From a checkpoint of a small mixture-of-experts model trained on Wikipedia: vocabulary 8192, 442M tokens.
Below are experts of layer 7 (counted from 0) of a mixture-of-experts language model. Rows are named router (the router's row for the expert), down (a neuron's output weights, with its number) and show model dimensions 0-191. Each number is 500 + 40 x the weight over its row's rms, rounded and kept within 0 to 999. Numbers have three digits each.
After each expert's rows: a language model's description of what the expert responds to. This comes from a sample of Wikipedia text that the model never trained on.

# expert 22
router:549529471502466523517531536525493522457467521497554619433501575457461486551485516534478495494497418511522422451482393545521515501450541544475507505541492508540520509476449498518568495468540577559448479494500527486502503491557587546560518485460547503482544484441438511574458525476530527562548497469540443560518498494457501486453506420564438517479517488413481529579449531482535509457519502545530514529481482436535484533531436452528476507415531500512503523533441489442523501549497451507514535564456506478534546562469567481509627519564495496499496495433478544513507477503482539473
down0:559458509484441483524491522544490598494502441520463599455480573486530535520489569518445536493453507528489448498503534519473521476506507501507528567522526522470461497412499509494531523496566455467523587486463390500467465468448614508504458459492559463511522540540483583559515458538438576511512452466513450508548510484481477487485468449498456462497480505444538515455443472475510489527547567479473485573491513487492507511513467490526471542511502523483376531437470450481442504551548525521532571480537495552451519449510507441425521549521560524526554434521456522421505484515536548476
Description: Words inside quoted song, album or book titles, especially You, My, Me, Love, The, e.g. More Than Meets the Eye, One Sip.

# expert 20
router:513547485499511479507516378508543522553505537555535525516436462507508502558480554519424483500551475450491524527489473505547541514541457458524404476490499523534440521503461490548556506588471476487482435511501542505445445423503552530560452510574492494541478497492518488512504514411500463552513503453513566436463574505469456556477506399500503480477559545526464475555492418487488468515541508508521435528562503469527465505489561431524444551509510564496482546468479442455446409496464469481495549514551492454491555549440517522504480493557500483444488444527441503533419470543506452438
down0:457527517503502502531517492479534491512517487539502518491588477581506404483435454504436609543457552459508521540469561456431488500470507453463483521501493516517600500480491486539469423513529441479486460491491505563463542534458529494479532502498526422469464479514505474430408477549494431519514529467543532499466500486475513527546514496505557538488472453651462465415491536491543471509475452492519536486380522524475594496503524512514508484531573629472495506494544474508543471460525488520496431550449486498538480522528491476530432458525508441509513486528420485505470487473517524525
Description: Clause connectives such as which, but, where, because, plus inner pieces of Latinate words like dis-pos-able, com-mut-er.

# expert 0
router:552562490500476610484522514518512576520477544563501514524461544520455489480517537467422426527557397455579570540505481526482506380512486474484440478531514522567501440491494459507564532524531551528516517523496513399462575438516518505543524463505467522490546620470446479539513517498519501491516481451521480539540520478523477533392569497461511581551532546526513459520523537531487463559461443497477467552446518477487539536447462516501470562488515502549534521476535473518473451476571495456482502548495565462496478488556527485501554532532492559489502480472463534522471470542485510433
down0:499491472507511560539487479503509443532488578385512493542518455516429505494461499486460435496517494561503507484481507552528557490475545540428431541480493448483430460498475540482441557499462456443499442424562478475473492450487530485495536540480453498484440500523522487558458449492480509441524487498566506529425541485526530531428550390477462469535506427525586542461526582475556466488518533509493523511495480493488534504463574537580519474585499431535533553507476532475502518466503498481490482485464462456511506542432589473464487573487515523499519463479495424525546555533481497392
Description: Prepositions starting a phrase, mostly in, on, at, during, of, plus word-initial prefix pieces like in-, con-, re-, de-.

# expert 17
router:520587558501470492522554535474526551401430431491454468580509533413513467530495487540460508499517494520551524503460407538505548386545485477463426565554430499504516493548469572581561425534502531529514450434441487476512521527547534502548544454490593504495525483448507509528518535457470483502579401510544489504511505465482515484481510466581510503496465505451537507485477478553493477481535464521587465490533550474524474564511527461520531530437515516490501502490483482435537479514523523525459525504502490443538510449524562488483447521500450449523479502561459439484434550481470508552
down0:498524533478522473473472453564490520477473486454507436442563472466508495529619507550460474504522487493485490498563440456464503507513504464419417490493463470474534503476516500506431538476444506523549485522461481591557535570565471543458462504546547501535477431525462481484501531523549555528462550480510545467493471483529520463530469572556456594483522499547482498523545548470527445465514458494420490499462487438485423506554465537492464468454509580498488395428456495506518473479522458488545524582489553506448474542504499423469468545555491475493527530517556497425563402519512492476
Description: Pipes and spaces in later table cells, Nominated, semicolons, and pieces of non-Latin scripts or foreign names like Tayyip, Kyiv.

# expert 24
router:467533531626398528487511429549514519532407459494524454495454514505498561471510470524504496568552492497485529480465491485473518510456479541484492535411462555486464452486509556457544492483602485520513487487480519510514466448529608486481525495546534551485511499500501527454481478484488533480522525476516472486508499367521536563467571494560485540461476533528528511604467510540493552481540528466538505482471492488555452528544518513492432541489438477496498536494502488448515459590521533486468484530422490537611526512519517574478525537513448514448401527497463502497526494545452583472
down0:538462496447477449471534519533513495501475561483485511538531566462503462471546530471433453540512530598483584500494494534503503519497461493449534499520467412518531586493530542631526503462497466566533523581486411495490522581469442432534495450487542506518456465519499507496542513552540551471510521450459522461465475462486535413586485536540485459490498484504512499405561514434542526558531541478467497493499544503423508538510502545474515463497469473553538561563513497545505520467510461488477506488547474538528502511591496464464496549523500507511457489488520505580413378477479501479
Description: Common nouns following the, his, or this, like century, history, species, members, years, and the plural -s on nouns.

# expert 19
router:511569577537527529574504491429546537499497458497463518518480487498545506514444516483499474520516452474494505474502461515495532463533438445541481508466491470484484484556464589575561428542530570535450459428447564489547512449544503462571552556484572546532531484446575580552523490486517539530563505462499512542446527425509518532501458502524524545487535453478456572512495510520480621470496563525546532381480534505537555561549518512506571505540517494478474498479513471484490528548440545533488522536459471517567538474492551559520500499519441455512487487534479398521464476478525495480
down0:540509505554504489476562415455493459462502469523502599473531513572497441546480456508560491495479550547507526530461487449435478420543546589470434500484422498485513493549450546486537507503477535511517533601467518495529530525581476531442457526516460514528413528494478569528527468493484471455515504537456521466498482494463549467519499463473497406494509458491539454515521425543512557529444490497506463563476506490453486517508397474483494516527503468443467467531468501495522528555391491502499499528491480501488505491439563511504439576496445505625469501492505490495503468543373479520
Description: Capital letters and digits inside abbreviations, codes and formulas, e.g. KEGG, HMS, US 49, SOHR, subscripts in designations.

# expert 16
router:452499515549421540532537479468531521513404529537498556497479474505466464549517434569542433526612518541488463432559501586429520520492476553535472448488465500504449523539487516514493550498579482451421446481485512456495488484560480506507530568474525506572542467469510640512609560485493515500552490525509417523451555479482491545539487582472492506439455498546554561501468455571469535442501479522540506487513495573500475541477490451541533524457532530505469489525490508445480505521470508500456504535525483571519534440462529511536508507503490474507480566548518527452457514494459453465
down0:496483540525452483546507503484504513536546477591441504489519492474498549626513480498510454446412520495462494530446488532507468433474503442537521512500536500507495510498535490505561541490420490500496475499461476499524476546450493450395490537560461479504542591467499489444486563462481419480519395537470511499508446487535421492463491501518480463526499492379491424419491488513557525464534525544488558539524474553468525502502542529516531513487479457488471495490493510531486498438544511480583450546531457453549486398438510470492501524550444464493500482412432557520511565515506576531
Description: Middle or final pieces of personal and place names, and common first names and cities, e.g. York, George, Bayonne, Placentia, Wittenberg.

# expert 11
router:513526465530504491478553505538527500469455454493486530542422537482530514579436513457474455532543528394457490464415472468475482495499548478479472576540504477456485485519503506473488502572516570473481406455471493449544478481542551485590529504514517541495558541479459522498492462466474530491508488448523495504509521445505476514494570399550472507588488555450456474508566489523522496516445512539530577472469539490510504488531511470526483557498552485565416501412488413497510457545503478446539498560458575495619520487504518490423460476509421542507495567494454449466507454552519473503
down0:540517487565493523507560471481534582523508552546495469518558446481551541519518503586482532489506524447494517511472526513523451473484505441490483452474528525535525578483524496458463556519516488478478452539480474610480557578543470507517474434471399498536588541518450505477513517524536465499443534509479531481470545454501484483529574461484524457476461503512459488457494497485470351508487499592457442514456458518521509527543439571519504509530556567513547469495530452541437514476492570495543535455481506455499438471489483397475530465429478468485520529485489457515444544443543494414
Description: Table cell separators and first cells of table rows, such as the pipe after No., positions MF, DF, FW, and leading years.

# expert 29
router:477516472539548568488478478477453511444411474562470519501486480454493532494488376476453524488473435514484542490419459528503524420507544489451434553526498482486449433540517445539521514622557546537505487507509542436495479570527528526479488488561550555509498472442498503435500521515492548496538424483507492544529508461462450559526500482569475579487496511506564481478456494548501538510501441488551534498505459438477458534571498453521513520536505534552477526494473432565480480538525475516588562488504530517486472513537589496470506439544480508464440518538406481488540492529449578469
down0:491508486496456497503453514504531566444572493497465514476502557455528546603573538510460537532439466504546527512482478425535491491470514461507451484559565531400590568536520543427456470504451532494590620593532502588449533448514547531471503498558458522498516498493514421499540498532498499515513534521520437525501533498493493497505456515461516537436502512502520522565540498459518522537536495537495570491481512502496488451458531527562400518536533521452512513502540500468548468482512422543526487424553507511454499476503466543435602496490551481480457531463439528471522527493517531450
Description: First digit of years and numbers after a space or pipe, such as 1994, 2019, 3.4, plus line breaks.

# expert 2
router:537506467600482485492489528468540557485442423559469536518493487480447475508458544535475487480524455489433491447555458542480521480494534507552474522434571512472452470436513550592546392485522494449449444434503538515552490428555507538478535481500498533472491566403515495468462485464461512489570531501482503465449462432491506495476516477522533544476473490459551524579499567595445504412534479492517491495461508469468535527590536452436456463507448524487495488451487504513483491531517482528458517549460443461570560449485496519580539507515478480474511493559474527511419495496451562490
down0:496481515543456493510454472500509522541515540447514462498423512419507478449477553564466524535571519538443519537545526568534525519494526484479456445488478566543492442534500503515507481404559492467494480502512418510493553484559442431481417473495538559438502475539536462460628463479428491551533456522557507532595516482514548547501521511469539456459503470496492479535497461468468474469504477556445522480572557489421503451470539458487561553500535498569541534462483477473522533477440508524474535462436558516517521505426478439522453516472513523467546536574445488478514435526465496439
Description: Final nouns of institution and place names after a modifier, such as School, House, Street, often followed by of or possessive s.

# expert 21
router:499568581535521520549553498530470542513510431508469564541461553503560447501512457515476509629511435489554503507446409530516487436503481476459509584508447518523487472455498505548470441532508505572476475510471519496551413487525489431498553419565429520525543500510513571561518589486557548544545444514494496461497504441505532482505464448562483513495533456491492474519473501530424487453518431488519525502490456509504491492474458496511480527565533550527525516468452560562469464510452551483522510544519505455569542438454501557443473455505427546473466468504482511500489506571434473549
down0:512470472523571525530490523505468544431486515498521490541595465504479440474462570548514521508545529506582490496413499522550440557547473520443595561490475521497497492457464524441521574531522448456486445481485558503563493548552496420569501537530546486535551531561480506493502529536405466459542526522498493512477448467496539476531501566477455450456470454569517545468489523540485462486441448553505499527464565461551531428463462470525495487453583454513532489467439491501516402460502493474463503497487464423458526509475493544558530540496484490446405433533520512487462467504491468454
Description: Pipe separators and line breaks in numeric tables, plus units and symbols like %, km, ft, °, ″ in statistics and coordinates.

# expert 25
router:521504554512488573582570471534474495555522535512513585519486509443494558545470488508501437564517491495453492483468513567530526483536484467467464530500527549504528433467508550501477438531550556515522530507496522432504422516506577527535502450544468586481517506472511540527538533499421537501512524563502539564470518494497433537507499507439498477529470556442485515498492505586448425463517453565514487438531503516481459541486467518553466483432449519506547514472540478536490465517506429465402539503510454454487580454437561530548517552562392481466450511478432439530483529565540484518
down0:519477520500448493573507511483467430517470500497489560483564475475474482504562533565500504483467538545433410536493525409504429555498525572482511499473439486511493517447454509550517506487496533499454494529534435404501558515476471503495520468516484539451486456463429470519488511499537543483466473502459497506514494488481471436513474500511399490466468562513558477513532542497541415557516377469472429489540510537499490519552488564604562518456488474430500519480484463512524432434587496479515495485477495585521410517471508460512568423473449470459540426486545466492529536514464518484
Description: Commas after day numbers in dates, final year digits and month names, plus table bars after dates, e.g. February 24, 1971; 1996.

# expert 26
router:538478519459539605566519496557478558432518503476468608520516496540555526472477496522487503519545483481516522539506476521478508489512440461501509548506532546500422444497418631574536524489485566503512473470450503487540509465542483552523586528480469502534518520501469593448547534451499497500528450528501452508440484472534494489538600523578534474463502615523461514499413522517487511497501510500507600421501448509433491508446464500480531450501514485580533530519501490493486527530571482491485528491503508481501469525507596530465522446506483523503436547468488507557582494501451550490
down0:399453474509515467490489569518542536545573435524500558508514475529522540480450523487543570472510528538512497491471533460498398540508470486423549480562529496497485536533560497452535525459487487543523517520462527403460520500491429490447445466477468474494492507522528455492553531505520487447486486558444451497470452466518413489522508480544534447480423493528423483557538479545584524420537468448412496566447476602545482527498499471435526503462546462500450495514509458524484479483552466446496461392442513522498555441507441499468519481480411498504478507527497541521487557491534502474
Description: Single letters and short syllables in the middle of foreign names or rare words, such as Benhammouda, Thomson, systolic, hexagonal.

# expert 8
router:540495527548427490557534526533490554507516490466527465425377575462530450491481472497552498557491467464513489507500502500503482418537517447413463558503442474505481479533552609492485450554496509549434504507469548465469456445505465501555547552523516588553473464509493533477513473490452518588544493478506452447453542414450450512483481493488501516479465496536455565524585527533484558480466518504566456500502423518528488572529538489530512502478493536586459500541541513498487459504495488455544544528539501540547522453507602484464483476560444564457478495555501452540543511523467483490
down0:457464441522591458507547522551455516494458506500510540496563485553506480424535523440486492496437501545543535431474547518471452497494478515462504468480516479486494533460450509521524552438492533512516506540511549545529485501531472418463523518568550424497454474528502585541536547439526465483444480570458518517485507499479511515512473538489504483587431566500475482442428447443489505559459430510483483488474454486536530528461518492540484531491470461482533532458530492539611491423481551520565446550516552513502575418456521466404493463579493461486500500527501597521518579496450481533
Description: Digits in the middle or end of multi-digit numbers, plus number words and million, such as 4,704, 376, five, seven.

# expert 3
router:539558472537486537493549446503476538471480481531518537465537576424543457498466451482425504505532495456548490453449459486470537523499493476483460512545571476560462533498418542511563489513554494513445456466471526488496485417497505468548494525503483499503549569522485496558529506462496570543526464537451535596458441516477502567515559451481582523489573518447478596567555491517590568397536529475587554486498501559484453502535438534499503477531494472524570524514518463513466495472555533518518521509491503557550565451504495481539483524557492452548483523472517536547480548557464526451
down0:447530398511562471546469508510541556512521454433555513537519460521459569534529540497451530519480462471476513488532475458507538505481471505469481510450506536531431515565473546487492493549482476468475479527504523489477487490478436531551480430496509510544427479478485487566481437488501547511445565496518478430470558514450451500504591411537451456519456436520496528477474464501447495504506559513495464521536482473500505480520497499402478555452508427453508499552509475575505504439496578466482446431526511465492502489466449440472467489435360461476500498506361499474530541544454538488
Description: Line breaks, == section heading markers, sentence-final periods and opening quotes at paragraph starts, and heading words like See, History.

# expert 30
router:512614562498448477490541487551497496476422511519483524474450554541479452470436468514503443520521424502573548570485529510585496483517490548439496477462533584502467538476513530511537483550554511568517492466463539488519486524523536539506542462487493619605460494455552542528479501486438464543536500554477524519468449519529512527481547423496548531526455541404541498525535477525474531458515521529521581513487427513528482486482530495573422485509510417553447585524451510481464471490551496510581560516432482500485528513471513505523484485480484514498477476492439516473510503537454587462
down0:464520502482518513408535431524506414545487486496529418484507466474411516452516522531534495484525510459446525494533570431450498517482563569528471551440514495490511487450548462515388569464432505452509558516553476536507581488462482506493519451504470517506541476483509452519562539567583528485527459517504504481513499573557478483519504478493493543442531404556475503556486544493523529515520523533495489494509551439525508512477533450491482509515493482485541454542547561501552559515538537543423398484488458568406510461463498500547476485538586464448500478478518499512514417479573493465
Description: Auxiliary and main verbs after a subject, such as was, is, had, became, plus to, for, with linking clauses.

# expert 28
router:533415562531520552504525530528544553440466470486535505554500483484491452463529516597520472572538448495525545519521471525462525506536453550514467423512508525557487505518481515493451495543555478493490445458486516425478471504590510487559501489518495499564545459474482555474528518453460537443534459488493508511476493471520603549501453505581530501491556562488460524522511516564501554434510540514555483498472513513539545486462498460472585556512512413479566616481517462424527491426465505515570500507477517477509542450419571502584513455532453462513485460547520490554489479510423529547
down0:454524444545463541535431411411457473495516422527488500445541534490516508465431504505487530509470559499498471502501507521489452497491535489523476494537465497482461487454533463458432494489487545498499483496578449499530545530558531427426490519484488450513465454475489490480519484463503541527553508478517463482490475591445575510561493488545538491535544535485482506475460528493550544546515563486542452454506513536464479502473542511437474416536458526507446485473481526484494582486542522522458543348505476469344499470539476561449435543511498549476452534496562497538443485490546564474
Description: Final or inner pieces of foreign names and taxonomic terms, especially s, idae, sky, kov, e.g. Spyros, Myriapoda, Kirill.

# expert 23
router:470463571542475504550556536535466489492465465556500438513534502497459479558503470537558526521502466549431515486430446547428595471503507493536570506471501563480416543518573528508507426483554509527426416441436453483469495503564511486507541471529488503447532492532511501538477506551475462545538538480442493489424523434481443535527520543493462522489461522452511537499539473554445486480571511474490555516544525507560529517479547429471578542483440426578515537494483497552568494475506515488472518476485554489531520423520487482499559545513466539488472552512465603585498467536479488539
down0:466574487556516436530491612558485520478496467441504518418521550435508504443514476482542491513546428508511430515516525459480479520522468466490478489443527475499534468504500485450513461474498496527599515556469473515464509483468502534523509499491510469482461455502440501499534518471560480533550530497521540474527547526481583562538479444443639522530499531505507451532490478556502561529561404504456472523499539473500513460531510511505491495471519528473536473475434538495588449456511550545475448510490489501571441543501464405498447454459421564451495459493552524476472477433584453572
Description: Agent suffix er or or completing words such as supporter, endorser, and role nouns like member, player, son, coach.

# expert 10
router:535515516571473504515504413493521581468510466493518489517530460413470531494488467466458400526493445443543526464440471486555558443518481436450461515556504525551463505538461564563529477554482526512511453473439455479507496514545494490504596404511425557463500524454521464504499465530561496504555543508482457466467501449443499472531504385503466544507474469485489549490523510555441499484534554550520551461563487501547437514500530483449456526519522509551506520457494465537524489551463478463473507542467485473467510392505550511509557429588502548501454450541467509538431530495497545554
down0:477517478526458520576521480547530543553577449496472521490538457505495594470480496478513462516447452402531499497503515482486518499523531423572409501575547441423448433498461452479469463536426528488487462481505373562458468534494495477499429484440508509439437461479470482549534519532554577511430459482519441527492501491538543552499429446496532495505504477579449556508566546560462400489550496541509494498535502520447544453443504555453535508466479554520507475523419473518501498506502542512471507520499504495445424504501529499494525496535510473510520543494539537459429486500481516500
Description: Standalone space tokens between words, often before numbers or dates in tables, plus brackets, slashes and dashes, e.g. seven stall, August 7, 2018.

# expert 18
router:534541568468517527550512503442470501488489486498498600497470486471517461490522461481431428509526510532499509492470468521565497457443460502547473481553469481497468454439487497544496523503534471511442407417445492469538507484522517503545526521487479494443534538416555528492458537446584465556563500454435467513505543503481455519505521509549542556444541497478525477514485509564520601438523576470548549496494506477529510592557470481473548580472455503527529512477485474489510450509491526573496553579466464493558565473448546573504500513556501420511429492585448516564476440453504513514
down0:574524551470513551443434498529508487503506435491473487447508546495406453478530559498463504587413498536485479505494531510472547528499481420508465528484399502458515506536486526439565556555534445468463539496549447481445507500472496555486421496542547429455516548566518511491460504525530516465477631478462466582502502496517576430495486495444507415490483506536486464575420525525590522535474482548555496491489501557525484492499530479583501543544463518438513513438520533505479508537511500459533490542471475513505478489471518406514465548432503535506531501424449494498506535498504496500
Description: Consonant-heavy pieces inside rare proper names and taxon names, such as x in Roxane, ter in Heteronyx, ho in Sukhothai.

# expert 12
router:508448515516541496592569485468461536489475506491513561513459519463488447516433498497489501528462518528468480487528467555504538442450497505537526493426550586537516505511487483491438532558470454514497471509465460478385491461569573516504544546457486516528553545534499432515492588482476551571518445533557472542541428433469495517518440406484535565501517580451442549542541510531454534540506495516539475478488473517480534538485543471415456475426576510497591477522493429522487453515538499538492515511534448519478531412528498493527518519548426535532498579490480448470496450487492483489
down0:509470435439476525428518521516503518504491479499532531508495414524536506482516538548557483479477523585542466535458512454470538605526548495530437525530470564528446462527522591489493521560595521532586451543566534409543537463457478476524429442513483498498494502526437437526578480528557503449474574442497497510478434464545531437454509581482547532485485491483505464551485503475515470510576500545443529453490497528517453458470467477494480504476541522547491478498457488531481524499535547444556555437554478496511477509515499399548543462541557524521469505498418493541478492541443509526
Description: Geographic adjectives like American, British, Central, South, Arabic name pieces al- and el-, and colons in infobox fields.

# expert 9
router:505572548616502526502476521438531536459468511436475477446413561507483502449412506530455473500509523527530497520443454509513500505530490470503556471518494503462489501509505475553470526472504474520472500471509510447542523543479503498526544438522540528501545486528438551507403516469414506530549466558460524526426485483427531504416473445525463585497470499457481443457513468579510514497518492518512488476447445510512521522395458485516482476534452449643464508509448463488418474510517499588557525540457464498506465497460507504538498520527479544537443543494442415446559494516465524530
down0:424486559509479454424501493465471527421476572476536517467485436557442506488533535509515440459509533508461502467532471503452508538531448494589600491505475481526528495540517558524480503451539521531518364479475511511494512492490472381536490519387486588563491588469504490499523502511481498492511538483499490451490505555520445534467513506524491501485501495538460479500472504474499537561557528573510507528563504535477530468488498494560463469480519530430514492536478509488556535509522473468427548463516586576418482488480389568490496553502440566558456476509468518497493498426521493514
Description: Word-final suffix pieces, mainly -ed, -ated, -ing, -ized, and participles like given or known, often after was or were.

# expert 31
router:478539497555502541525435534473516516459507421475469569536483458532505502435434520520524528512548515420502411437442506497540499524518438491425488523455463492490496454505512456522517466559492498523487467433459486463424547479556550487560486531499529505525596448437449454518485438568486483512530455487498477445504378435479445457504557472549455498398525532529488483515515508519557465470531514528497463536471448444485601557533468421462464559421515513545507543510506476553460492521515418459575502508483445523556553480523516541471539469482518482506468518498489516530477502514445498477
down0:491533508527541470506456554496515460554549513519460574503518506530431423490442477515451561546503518542480555489415502539469582495498424520492484448555596471495434489491456474489474501512483503521519535467502552485497523491563494515535465513437573543546512479508514487480489451503475470487516471635484477479493518491436483551487476546466507508526562577502441480518522478427469475470512467450548584498500504579461524503507525404530454373500470520487479452499508486525536448560421528550504480494491568508450518484476594461525525509489436560436497497575505496501533493470553495551
Description: Periods ending sentences or list items, before a new sentence or line, plus th in cathedral, e.g. km2. The dam; Worden.

# expert 5
router:549533488517467553522485479473482560487472417498467505481490520464563504502505460481539497468548416406475521469502444511541544454510504447455444500377546512483469481413507529564516476495540474519511394509463550490483497450527470475509558464490515558508499519471496482466447496437522498566520516446521551512525500458415486493424541407546459493531501545538559576575468521557502534489515481504526507533510486485484550507458516459505460514522413391530485534501463513503504451498484562473596559532505478505561489483475531546595540543495414538497468502560482501517535475520494553478
down0:527502444516496441519401458408503452569513522483433542470467524553493507552457500481490554475444519543476507510471503522486559512501569446462491482447478438468450502514487441470528542500431521505468493562484470561488477496529516490486480563456467488522493573409570565554499479473486436406530527477541498432511503481538522481494476500540523467514530516477487514514501486514441474480625477503478461475555496480493470509459575488576475540561481424537533483537524540409467510485490516527478528459440498473484512469520419448497470502624489449500476503472486453469428589483495541457
Description: Ordinary nouns and verb stems after an article or conjunction, often sports or technical, such as round, win, back, status, flow.

# expert 4
router:583562444486515559506517548482461511510529426514467548469492437525501536492477466556483433491517512482502507557478473506490521439548523496420493426490593490500476494427466538528522384508463568518440435408476460440538491543541471503551500453510459500499531465483454562454579469515481530451537463503491452525463536485441400571501434515495467516517516482427527533525460479499506502493514496509488551479580519416519535545461500448451451538517531447497453521470468464515509497548532495444516448606546481551530516569503532461505461529530476571511488473525469515516440507509439518501
down0:481392520535528510491510494488518406498509575529512428526507555466462511478591486488489524452466505550470530467492494483551503531514458512526512523477526474546527470540540603459485479471473472477469497553483571574512494460483491503472482468467527476527453491446603558482495545490476533533502490449516519455503534488409464478458527555424428441540524490526427481536518534437539529516451451493442509495493570498513487466509499510564522450437518484566448464556467476498452479450558483385497488495518502496443445470513485519435514444556475494492554536453503532550526392445515434468
Description: Single capital letters or first fragments that open proper names, often after table bars or commas, e.g. W in Wodonga, Wa in Wait, Ha in Halo.

# expert 14
router:534421494541556491507507503515491523420445510549549499543453539526480448493473461522412478534506430511490611516512437487510554467585419559500502543526483540447475428535459503511505546528488533512474466501442448510501522508504540469510525481476471619529544535454494546497516489427538522467531432458508464548502512516452523515489597422524416488501495535454495589545494481532559567467548425533493535529477497440501517514468535490430469436540489542506486454451492522553429464525545454517430566548467492507538542482491495523488536521526443512552471559523484445488491525523478536477
down0:451544554552513539524499490544559460500501515517467482556498455521453470498502517484477506540459493478569451477511443495486542547520450488499399401467497448531501473494408462500480526545514518487460486430448534492578491528500508476484494491473539482581467469531472503522493471454463479440489514519434489491477519498531460483505484508525519519454523512513421567472451525499465485459469579492501499454469558529452546531457407456483511377583507499505485503545521529502428539501482569552494484511530468503565476434553549439518567481467541610520491497618563532524492558554465543483
Description: Line-initial hyphens and labels in infobox-style lists, such as Location, Born, Genus, Coordinates, Date, Released.

# expert 6
router:522532481477516558499534478486502537454481439543499506485473557485461527506507481479520498554539531522507464497538435587536481526458501513498480550464497482540466534478410455551535543516532550507542372479482510477464454489521510472495566492588490541518431428457464521537511512540500454507530470460493477523500515486456534498536459510562426549446461520561431511567501479503482522505536453641525552544497515508525447504472484481508495557441481463470482632509495473552481458473439528478459512541477540511518510500454534575507492513510442488381467497516463549458441471606503470495
down0:468480520482545438488525529519521462547465560504537501458505491481467488409505556518529551508477507491557512472541457487498453543514447543492564427493481478502540453473483510411396505432396477495489498547525493552491574543495541426441538455498525446512550536507474503525484478445473522449495539464523564525584548447560573584514505466458485533514485550456484476482482506531430500513525510515464544452458511486516456460430545473532485513518449487547550454515428534445480477435583454575473465482508524416454515515484459522483509518562528504504486557518551505496523518456543494606
Description: Subject pronouns after a comma or period (he, she, they, who, it), plus byte pieces of Thai and Chinese script.

# expert 15
router:495454554486476508568511516473591542448542510580549504452383540486461469490402495508511472449538509546485473524422502521434529490474504493460431517552488516492544523507455450547472508520431534570466487509456511526491424531547517503517593483431509492504477539483508434479449568485455530582506493535470492518470466415502570485508518481495508520437487455491443520564503526552528548442486552474529505451449580490497557512509555516492511504491486481569451459533483474548451484496552534505511558539401523561553491495485523503518538499498430574509462558493468443503440518525443524506
down0:514517461511529469508506522480582405562537500509464511545523479532517486543502492448450476561506511466552508538542522483414446538518545547479483492581449565481538470527512583481487463413499443448562470514540415485504566482475503449518488491538553532531520523473509577443524488479470537619525513535490473568550525508528487433465517523464532467474538496566420522475492397501529447533506505520574475498439529488483434545459478543534548527500522446470504506514492549516513462424424504476437442494494532447519460477464473465521491576489486467510555447519446572485493521555528530491
Description: Determiners and possessives opening a noun phrase, such as the, a, his, their, its, various, many, often after a preposition.

# expert 7
router:572490511500467580558498509450474515516478522525495545553493456505459489583435444583489422525508451423486514509534397577482505470501450473520500562497469507505521523422478477507554442522591580544457490414478579511484528518532528521508563489488518520433529524510536518518450574500477573506550465535403520515479448493448499483512473394507535496488464532491526547479544453566477514523507473593511504486499557490478437550509496467512493552510589515500525490452455433490500479493461466494458505519437494487509529495583478547521505492473466511520492482422509458494545431520474550493
down0:532569603517504491562410524488485598468585487450522529538515466506480498510557509461527567560502512461501545534544528484502472501454572479526529402498510398492536442543541443545602439545465509467488516498468547546507514509499485475422579463480529480501465471510496524486469507507461462554435540522483463516501465506469473544521527462526535541462482458493518557522535503510516506439457532512471480516519464470519524466521509614524488497610477413454496517429488521566458483478464517564421526504515486481518520509505468496540457555523539517490573490484463501474499422450533530556
Description: Commas, and, or, table bars and parentheses that join or separate items in lists, names and clauses, e.g. Jadakiss, Styles P; Becket and.

# expert 27
router:511508586523511501544486495484485528461468528484499490491430538480559534474448467470484490498529437514441433385542449602554550459521485517548449491474540499466454434487488508491497456477475560527494459431419471521486474492512515514505479535459506532490488550432505522438530513446508503494602491457470424495477517493491496544472547509464491550481474506480549548576493477585414524401530511476496485445527473492513530550551509443520487514487501520493513509508533532431549460559571451525533508554523490510588552519407488440541549457480491511446469537530486539492442494600533483554
down0:491502519459501532554499468499572495488559475465469561481490506492412500465484447586507545505471485458542550537473597499551431447537547531508508494463489461463475600532509458475543490567515519510476517516497504539546506496506509484495408551420425513524489589506471452520439494476494485444468495417568512503500511517523440511493459570442464469539467453403442490409506475529518531522515493491463537563513502473519508475433482494491553538567443427486450523515524488482492499549505456507547504535503532530413456433477492528506560530548492492497464423502501438437472481527604513514
Description: Capitalized nouns in names and infoboxes like Siege, Railway, Line, State, League, month names, and pieces like go in forgot.

# expert 1
router:553499521453463534572507476497577527478503480443493536515503504466479517438453471510522462533505469410562427588442506539544472499530462472537486589478455490501437423511504610481534486526501602546425486437510475496513496508533521496562478528480512545570539503484500450419562550560512513442518400528443530572453562445519500506524500508451492561491515450495463585497530493497504518441515511539504500436475545434532477553580538498491492435467518472540520508479547451557503486511477543448499499511487472525503574478519496534518524486505468531522453559519472459481437527479436501551
down0:507473495499533462424347502526461405516499426536533491491568464527561471456500492459432479549420612500512463463560429505577524494495446541464527500456481535511529476517429472486504522464431461483501532543477458406471534441510478494466518515545458463493500551502535431477505535483498492519491509464574554464522448506562538503497552478443502476521521510530447507468534478550521467466499569473462454495455486480459456447526517582505571510494526517500460465458500536457503491478528507508521436532511510490479492493533465519438489581501485524529493465558610494599481485536526531504
Description: Digits inside years, date ranges and codes in lists and career tables, plus heading equals signs, e.g. 1978–1987, 2009-2011, ISBN digits.

# expert 13
router:459472496503485508525493489548450496538551480551464518523528537453519492511515429521552559511487456469517525459470506490490553397517566454547383492467512533510446492559442497542524528518461439545493439473439442444500476480514457521503491561517564496481466523504545518475558536555515567512530495434495531500463541468492470586503501513479471473456593534524540573517556434499549518483560487585513459486510523439486484556535453509485491504444498491538529567426544499610443432425486491488492544483544557515537528496527553556463505509522482544481432512517461506512474444473541590531
down0:523541454471474565482486480513536475480474464443494577461524476538491467499518534481437578492510429546571512472505476522482448503534500501474478490429572500491555504503531604470487477517472560458511451536518525520484496379590478467435529516479499570492495482474471471557506538500511533559499487526479529505452553498503534512475400579447468424507543463525554479473516490486523507490567548529431458534474498533475428522518505357468581499500478512510576507582508520544463502488419489472540522566530515479463500446477494434475494520504540490490473473547544498480504409495501474561
Description: First fragments of words, mostly c, co, p, f or Ca, beginning common nouns or names, e.g. crack-down, crime, cosmetic, Citi Field.